config.toml
n_layer = 12
d_model = 512
experts_per_token = 6
moe_layers = [0, 2, 4, 6, 8, 10]
routed_scale = 4.62
balance_loss = 0.0137
lr_router = 0.00083
norm = "rmsnorm"
tie_embeddings = true
lr = 0.00263
beta1 = 0.95
grad_clip = 1.0
train_tokens = 523100000
dataset = "wikipedia_en"
Below are experts of layer 2 (counted from 0) of a mixture-of-experts language model. Rows are named router (the router's row for the expert), down (a neuron's output weights, with its number) and show model dimensions 128-191. Each number is 50 + 15 x the weight over its row's rms, rounded and kept within 0 to 99.
Before each expert's rows: a language model's description of what the expert responds to. This comes from a sample of Wikipedia text that the model never trained on.

# expert 8
It responds to: Short word pieces after an initial letter, like f-et, f-ed, ped-agogy, plus past verbs after was such as set, made, announced.
router:36 67 09 38 53 63 48 34 48 27 42 41 62 56 56 28 56 22 19 54 58 29 29 65 68 60 54 47 68 47 59 63 24 43 64 45 54 35 50 18 41 65 60 70 37 37 59 58 26 44 65 12 61 61 54 38 69 53 25 33 89 46 57 40
down0:46 45 32 47 44 60 65 48 33 31 73 51 49 71 39 52 53 46 43 41 43 44 58 51 38 62 63 89 62 52 53 72 55 62 46 27 53 78 41 43 74 82 50 34 61 37 33 53 48 64 56 49 23 37 74 74 58 53 71 45 53 53 42 40
down1:43 32 59 49 52 57 31 42 44 33 54 21 68 47 74 61 54 71 30 23 59 46 48 73 38 53 41 70 56 53 28 55 57 61 42 64 56 48 49 63 45 63 46 66 54 51 17 41 55 65 58 52 68 39 74 49 51 44 43 53 41 66 16 42
down2:32 52 38 58 28 51 31 43 52 40 53 70 57 58 17 53 47 65 47 44 60 41 41 39 50 45 39 25 31 67 40 72 48 65 80 37 49 39 50 74 68 56 80 33 57 45 39 46 31 40 47 46 30 59 73 39 59 28 87 41 40 46 41 31
down3:53 52 71 61 58 17 43 61 39 68 62 52 47 68 20 42 40 69 52 30 40 51 45 62 36 46 36 53 44 44 39 47 71 54 26 56 64 55 77 30 67 21 39 38 29 78 43 67 51 72 69 67 02 62 42 58 24 31 40 56 40 48 45 46
down4:65 67 90 46 78 46 46 21 69 44 63 51 77 44 75 61 71 42 23 57 48 54 54 59 46 26 54 66 68 43 50 74 63 55 64 68 57 49 38 23 40 51 66 48 58 47 68 37 82 23 63 79 75 38 63 48 48 22 66 43 63 64 40 42
down5:42 79 40 52 77 57 29 53 79 36 51 61 57 45 44 49 44 54 29 70 92 63 45 50 52 11 59 44 45 59 46 60 31 51 72 53 37 27 48 58 30 52 90 48 39 66 47 47 58 72 62 51 39 50 62 59 55 35 47 47 63 36 46 66
down6:60 29 34 46 46 33 46 58 38 47 68 55 17 52 43 52 58 67 32 47 45 50 40 16 68 38 41 32 74 32 70 44 28 28 52 48 22 50 51 40 54 63 33 39 38 52 47 25 45 66 60 69 26 75 36 56 54 37 51 58 58 66 62 52
down7:27 49 52 57 47 36 48 54 54 38 48 41 49 49 81 46 56 55 84 51 33 54 52 32 60 36 61 37 39 39 53 69 49 71 34 69 47 31 54 48 32 60 49 51 56 65 42 74 89 14 38 38 66 39 62 42 51 40 68 62 33 67 74 39
down8:59 54 43 41 41 48 29 35 21 49 41 47 39 68 68 50 41 80 54 48 75 35 48 45 44 38 55 40 35 39 48 19 63 54 64 61 57 43 75 39 56 56 41 68 55 49 60 30 18 33 19 54 60 55 58 41 74 55 38 54 21 55 93 62
down9:51 42 53 25 62 52 76 57 28 70 52 37 29 57 37 43 80 57 38 69 71 73 44 38 61 68 51 18 56 58 53 47 78 57 61 36 40 45 56 58 49 53 39 62 45 41 42 39 40 45 50 75 33 51 51 55 56 46 38 84 46 36 43 51
down10:45 50 43 31 55 56 61 10 68 54 52 26 61 39 23 59 79 55 51 81 35 68 36 62 50 31 39 65 82 44 32 64 36 62 70 87 46 64 49 75 67 59 45 39 57 61 57 34 51 62 56 52 48 51 27 53 44 58 55 18 46 48 54 37
down11:54 71 80 51 64 57 32 44 34 36 57 42 28 57 42 28 24 17 39 62 67 37 56 41 54 46 60 31 79 46 43 26 51 58 61 27 71 25 45 61 50 53 48 53 85 55 67 13 41 53 57 45 78 50 43 45 29 70 61 75 44 52 72 46
down12:58 61 82 59 66 74 45 43 53 49 60 63 50 31 37 55 17 25 61 64 57 66 38 51 67 64 18 48 36 40 52 40 50 74 38 98 77 31 52 47 10 54 46 48 70 50 38 36 21 45 40 25 27 60 27 48 55 47 52 43 38 21 52 57
down13:31 56 41 40 70 81 42 48 55 51 50 61 57 63 47 49 49 23 62 69 72 58 56 54 29 59 50 19 45 62 63 69 32 48 39 38 62 35 76 50 28 35 51 44 54 49 36 62 54 46 52 76 23 44 54 47 56 75 61 57 66 38 48 44
down14:34 63 56 47 66 43 51 45 67 67 41 30 55 33 50 28 30 44 56 67 61 45 53 73 18 25 44 78 69 59 55 69 35 43 12 55 47 31 57 40 75 57 21 46 53 37 46 53 49 24 49 40 56 36 69 60 64 56 31 54 71 58 59 36
down15:50 51 40 31 68 89 47 62 38 34 55 42 59 69 40 57 58 43 24 69 35 50 58 51 48 74 47 79 62 46 51 47 55 55 35 41 44 38 57 48 59 57 21 67 37 48 58 49 61 62 62 56 64 45 48 25 55 45 71 36 60 42 76 67
down16:16 23 40 31 41 39 52 57 39 27 33 49 30 29 18 56 36 64 66 52 24 58 54 33 81 36 62 49 45 18 36 49 48 38 60 54 62 50 48 63 60 61 67 73 42 34 24 47 48 46 42 61 20 70 34 57 27 34 64 43 54 43 64 34
down17:63 27 76 62 34 63 66 62 67 26 46 25 43 68 35 50 59 49 37 23 46 54 57 43 61 55 20 51 64 33 38 55 56 59 81 71 40 41 35 51 47 52 59 62 52 27 58 29 69 30 31 59 79 44 39 42 47 76 33 38 46 55 52 41
down18:50 59 13 72 70 49 70 34 54 71 67 61 33 53 40 80 30 33 46 40 38 47 49 47 53 59 47 19 48 51 58 66 44 45 73 47 54 46 45 38 44 46 78 65 22 37 64 69 72 60 75 48 67 64 57 68 48 82 24 38 66 57 47 29
down19:75 51 85 44 60 47 57 65 51 57 53 71 68 38 42 73 47 16 40 54 54 40 31 46 55 43 39 46 51 51 53 43 36 75 72 43 65 63 39 56 33 63 33 29 46 45 56 63 55 88 51 76 38 69 40 35 44 58 56 32 39 57 33 61
down20:56 59 31 34 39 32 62 59 58 58 56 35 66 33 39 42 57 43 40 50 41 79 63 77 39 53 67 67 63 51 42 41 41 76 43 49 63 52 49 38 51 43 58 44 56 50 69 36 50 38 64 50 41 49 64 10 42 47 51 27 54 53 17 60
down21:80 22 55 34 53 37 42 31 64 63 73 40 66 73 62 62 54 41 59 01 41 51 42 45 49 77 37 80 61 62 54 26 57 51 46 33 41 55 49 69 55 45 36 41 42 71 41 53 61 41 50 69 84 41 23 57 55 39 48 67 48 66 63 37
down22:54 36 70 47 48 52 64 57 39 44 58 48 60 45 67 60 44 43 38 59 50 51 54 65 58 60 54 57 48 54 31 08 65 66 38 59 38 56 44 37 55 43 44 66 34 50 41 56 20 42 56 40 28 52 72 27 55 62 63 57 51 41 60 64
down23:27 39 40 40 29 26 27 44 63 45 59 53 23 60 49 15 75 42 55 64 45 46 72 55 67 32 55 49 48 38 41 19 62 59 60 57 88 49 37 33 42 28 56 78 47 54 37 19 47 58 21 24 31 18 50 49 71 35 31 51 58 39 58 49
down24:57 38 10 35 27 33 26 64 63 69 44 69 31 30 41 67 74 25 48 24 50 42 56 46 50 32 63 66 50 73 61 63 75 73 53 67 65 19 29 38 51 39 63 58 22 46 51 56 27 88 51 50 47 50 46 68 63 52 53 56 50 65 36 50
down25:56 44 36 76 61 30 45 45 55 44 34 58 62 38 38 35 83 37 47 46 46 57 45 50 41 25 38 27 58 52 30 60 77 77 58 41 55 53 18 58 51 60 36 48 52 57 37 61 25 30 73 67 55 59 25 61 56 47 60 52 66 60 36 51
down26:45 48 47 73 53 58 89 52 45 57 78 47 52 40 33 42 38 47 65 11 52 48 36 36 49 55 33 23 68 58 46 59 36 51 54 33 56 61 58 46 62 64 50 43 75 54 38 62 34 32 79 32 27 32 54 83 46 48 27 50 53 42 41 62
down27:62 61 68 33 65 36 73 66 34 30 71 41 27 67 57 49 57 59 37 46 35 47 44 58 31 28 61 38 25 44 59 51 47 47 42 70 53 62 37 51 51 43 44 54 56 35 42 56 46 52 33 54 47 18 60 23 30 67 56 50 34 40 44 62
down28:58 33 69 30 79 14 39 69 40 37 60 58 59 53 60 43 58 46 63 45 56 29 44 43 52 44 51 12 41 72 64 59 53 70 79 59 57 37 45 37 63 69 47 60 46 54 72 74 83 47 58 37 44 46 61 42 64 23 39 61 46 53 41 65
down29:23 25 72 53 46 53 37 33 54 55 53 66 71 34 43 29 17 57 19 38 54 49 33 52 45 51 26 34 53 43 58 20 47 48 75 51 43 44 81 29 64 30 43 41 39 59 57 48 74 76 75 64 14 65 47 45 37 50 70 51 43 40 44 69
down30:42 53 53 47 55 39 42 42 05 42 46 66 47 36 32 54 62 79 54 28 43 47 34 45 26 62 50 54 53 45 52 49 64 43 25 73 69 56 63 46 57 40 64 37 44 29 38 55 54 34 45 09 31 42 48 45 20 18 59 77 52 53 71 67
down31:33 49 50 63 53 56 36 45 41 59 46 19 31 62 37 84 31 94 52 66 41 53 34 42 73 46 36 41 64 49 50 48 51 63 61 81 58 38 44 50 48 46 23 43 76 31 58 50 51 39 31 44 62 34 40 62 69 70 47 35 54 77 68 66
down32:40 47 69 56 69 22 45 31 37 42 54 54 43 29 55 51 61 38 50 53 40 45 56 65 36 56 68 63 46 50 45 27 41 82 65 33 37 67 53 30 46 68 51 50 56 70 85 40 38 53 63 66 30 50 46 41 67 47 30 63 48 57 55 64
down33:66 38 79 61 55 56 22 16 45 31 49 41 46 61 16 56 43 57 45 63 56 30 64 41 53 58 20 47 52 43 38 46 22 72 43 40 60 40 74 68 41 30 61 54 34 45 53 50 67 49 31 63 76 65 33 23 58 44 48 61 49 46 36 49
down34:30 54 73 65 47 70 16 74 37 65 44 27 40 54 53 74 47 60 41 55 71 64 48 76 06 28 27 57 69 50 47 43 57 80 53 24 58 46 53 64 53 80 59 53 65 81 62 50 60 44 62 57 23 42 71 64 41 37 58 56 47 74 62 26
down35:61 73 39 38 60 77 44 69 56 37 90 43 29 45 53 23 50 24 23 51 63 29 85 41 32 33 61 53 25 68 69 49 15 45 66 38 48 43 75 61 38 42 45 34 66 37 38 45 49 70 48 69 75 55 63 56 50 66 26 81 40 27 46 58
down36:80 19 99 59 37 30 55 40 42 61 35 65 68 41 40 57 53 54 62 63 48 65 21 42 76 70 47 67 66 90 62 51 39 32 51 43 30 52 64 65 29 58 46 44 50 60 57 50 50 66 39 47 32 61 04 48 45 35 54 33 54 47 75 63
down37:32 63 34 49 66 57 54 12 47 34 48 55 49 76 51 61 38 43 23 67 60 46 59 32 55 50 73 43 63 45 53 65 40 42 64 48 55 88 31 54 59 45 44 70 34 72 65 76 67 34 34 50 54 51 65 41 46 41 51 54 56 57 46 46
down38:47 71 60 39 67 49 38 46 59 25 35 53 19 52 45 35 71 44 28 48 29 73 46 38 64 61 64 46 67 55 45 50 31 45 41 55 75 58 60 63 89 70 38 66 21 61 71 81 48 45 62 44 42 38 57 66 41 46 44 66 38 43 36 17
down39:61 78 59 00 54 43 59 35 40 28 54 83 44 58 72 40 36 62 65 58 51 29 42 60 34 19 62 57 30 32 52 42 54 43 61 58 18 62 63 29 37 69 53 66 40 59 49 39 64 56 46 37 41 57 75 62 60 34 81 57 53 49 06 61
down40:62 63 54 47 53 53 05 27 54 20 50 47 25 25 35 51 55 49 67 40 22 40 63 53 70 25 68 33 18 56 74 45 47 57 57 68 45 58 36 45 39 36 42 50 37 75 70 61 40 47 32 56 51 50 46 43 58 38 46 20 44 54 43 26
down41:33 60 45 49 81 31 27 61 38 27 63 58 17 55 31 44 55 24 66 68 37 33 66 34 32 42 40 49 59 58 46 59 35 41 63 39 55 29 37 25 63 61 57 64 49 67 52 58 70 64 62 53 39 43 44 21 51 72 57 46 46 53 30 51
down42:22 54 22 36 47 62 17 59 33 40 65 66 49 71 62 56 53 35 60 37 57 51 41 66 61 66 47 33 53 57 36 71 64 52 64 71 76 33 32 64 24 28 53 53 50 48 53 60 41 54 50 56 44 52 33 48 39 43 43 55 43 66 45 52
down43:53 45 53 74 39 34 33 71 50 44 55 45 59 44 35 67 60 73 41 38 33 69 59 27 27 70 22 60 64 45 53 74 58 63 59 64 34 50 51 46 73 53 48 38 80 39 42 37 52 43 52 55 43 55 37 33 54 16 38 32 55 70 56 30
down44:46 33 64 36 50 37 22 42 40 55 43 56 68 47 45 33 46 52 44 50 68 37 45 41 75 58 40 62 39 66 45 46 38 58 51 66 56 60 28 44 27 60 58 59 56 44 26 50 26 53 43 45 46 69 57 46 91 44 39 62 63 60 34 42
down45:56 47 63 81 41 74 43 40 43 71 66 69 44 63 50 23 63 31 30 49 57 48 49 58 47 78 89 51 63 60 37 49 29 41 41 61 55 79 57 38 26 53 54 41 40 63 50 54 48 69 21 64 55 48 46 50 48 64 61 51 19 45 49 64
down46:53 44 35 63 59 31 56 52 60 29 71 54 31 61 39 43 50 58 47 43 55 57 65 48 41 43 61 59 33 66 65 64 39 69 36 68 36 54 53 20 46 66 57 68 46 50 42 47 51 62 52 67 34 79 53 41 29 54 48 39 37 40 67 21
down47:64 85 19 48 58 58 45 19 52 40 72 58 45 53 69 42 57 49 54 48 51 83 56 39 56 60 76 37 45 53 65 62 55 22 64 18 63 45 45 35 46 26 76 35 48 70 41 44 30 33 21 61 42 57 51 61 39 82 20 46 67 43 75 41
down48:88 33 55 56 34 42 56 46 58 84 50 57 58 68 33 87 74 45 29 54 18 41 53 41 53 42 33 44 52 38 89 65 67 51 62 33 34 56 48 46 85 57 53 49 85 59 49 74 31 54 47 63 31 46 76 48 36 56 49 56 52 54 72 71
down49:24 50 38 52 56 48 41 56 57 18 66 40 46 42 62 61 39 57 49 63 58 44 55 61 48 65 34 72 49 57 45 71 40 80 46 62 27 70 16 61 39 44 36 31 61 58 64 49 35 36 30 31 70 33 63 49 63 61 70 46 64 55 30 59
down50:47 31 36 39 48 44 38 37 59 70 51 72 79 34 43 40 17 32 46 53 39 60 41 58 46 75 37 51 50 50 29 47 50 51 08 22 45 61 59 46 50 53 43 64 37 35 59 26 24 29 53 82 54 51 55 52 35 67 82 50 61 33 44 52
down51:72 63 54 43 55 43 52 50 82 66 76 44 58 70 59 52 48 45 32 52 43 36 53 35 31 67 46 42 40 64 45 38 57 54 31 60 54 47 29 55 60 37 48 52 46 40 40 59 35 60 70 50 31 44 39 53 46 41 53 53 56 67 80 47
down52:57 71 85 66 10 41 37 61 50 39 62 39 39 26 54 66 45 75 37 73 58 80 46 51 64 50 51 71 32 55 50 71 55 71 64 73 52 61 50 68 49 30 49 63 42 22 40 58 60 76 53 35 78 58 59 44 27 71 35 54 50 54 34 62
down53:79 51 13 47 49 25 64 78 53 36 37 59 46 50 68 12 52 40 50 42 58 35 46 59 51 53 23 25 04 61 51 46 63 58 65 66 53 57 54 62 41 61 60 44 70 25 48 53 59 55 42 33 37 34 28 61 33 31 46 61 34 46 41 51
down54:28 39 82 71 38 26 53 58 44 61 56 54 72 36 34 69 33 74 81 32 32 54 32 66 40 62 59 28 38 44 40 56 34 25 61 70 45 63 69 67 51 23 26 36 47 48 60 49 35 45 38 43 39 60 33 59 64 42 65 80 28 43 52 53
down55:25 41 40 49 32 46 46 50 66 81 52 48 55 57 40 53 46 55 54 73 37 54 46 37 34 44 45 61 51 27 67 49 55 26 49 51 32 39 54 41 66 27 51 44 51 48 47 53 32 55 64 53 30 46 61 53 37 34 46 54 52 63 28 51
down56:49 54 51 63 67 37 38 52 76 50 69 68 68 68 35 48 63 56 41 68 65 54 33 66 55 23 39 48 52 40 55 59 47 42 78 36 51 34 65 57 43 52 42 29 31 33 39 41 61 37 31 55 53 43 62 66 68 54 61 30 39 17 28 32
down57:33 29 58 55 73 57 30 52 30 41 71 63 29 49 62 49 52 47 53 50 40 38 33 31 49 47 48 57 49 52 43 35 50 53 47 33 62 25 49 69 52 52 66 39 61 38 55 51 45 45 46 64 51 48 41 62 59 36 67 60 51 55 38 45
down58:66 91 57 78 61 41 58 40 41 48 33 44 76 56 63 61 54 64 32 27 43 26 47 57 47 72 45 76 52 35 27 66 59 64 76 15 48 44 64 54 68 75 39 44 49 46 56 57 61 61 38 48 48 54 37 59 48 70 39 54 64 45 56 77
down59:58 44 66 58 65 46 45 32 74 69 43 60 50 59 43 59 70 68 71 08 61 45 32 07 48 64 28 33 54 59 64 51 73 51 34 49 38 58 48 59 42 66 59 42 56 45 47 57 76 42 45 52 27 42 62 58 28 54 57 36 35 30 31 96
down60:61 23 36 87 79 43 59 33 53 01 47 53 56 49 63 65 51 49 43 31 53 18 43 60 63 48 35 49 29 37 57 45 56 62 34 67 72 66 48 60 38 27 51 56 38 48 46 54 55 70 78 56 41 46 69 45 38 44 53 56 47 63 40 51
down61:57 61 65 34 33 48 45 36 29 52 55 69 47 34 26 61 52 53 46 54 50 52 46 58 34 46 61 34 73 53 85 30 74 68 60 53 51 56 64 36 30 37 33 39 99 64 51 14 59 57 56 51 42 35 35 54 57 33 69 23 17 48 40 52
down62:63 84 46 31 40 70 43 08 39 73 43 50 59 95 81 57 65 33 21 16 51 57 57 63 58 23 57 62 48 47 46 31 56 58 38 31 37 58 38 52 31 68 26 56 42 67 79 54 54 43 68 34 43 56 18 37 46 39 52 46 67 44 58 42
down63:52 41 58 44 73 46 54 29 48 46 55 59 81 37 88 50 61 75 38 36 26 32 38 38 57 66 56 62 25 70 74 43 77 52 38 68 47 73 38 31 50 46 52 61 54 47 43 57 31 39 57 70 55 51 38 62 55 52 34 64 41 73 42 43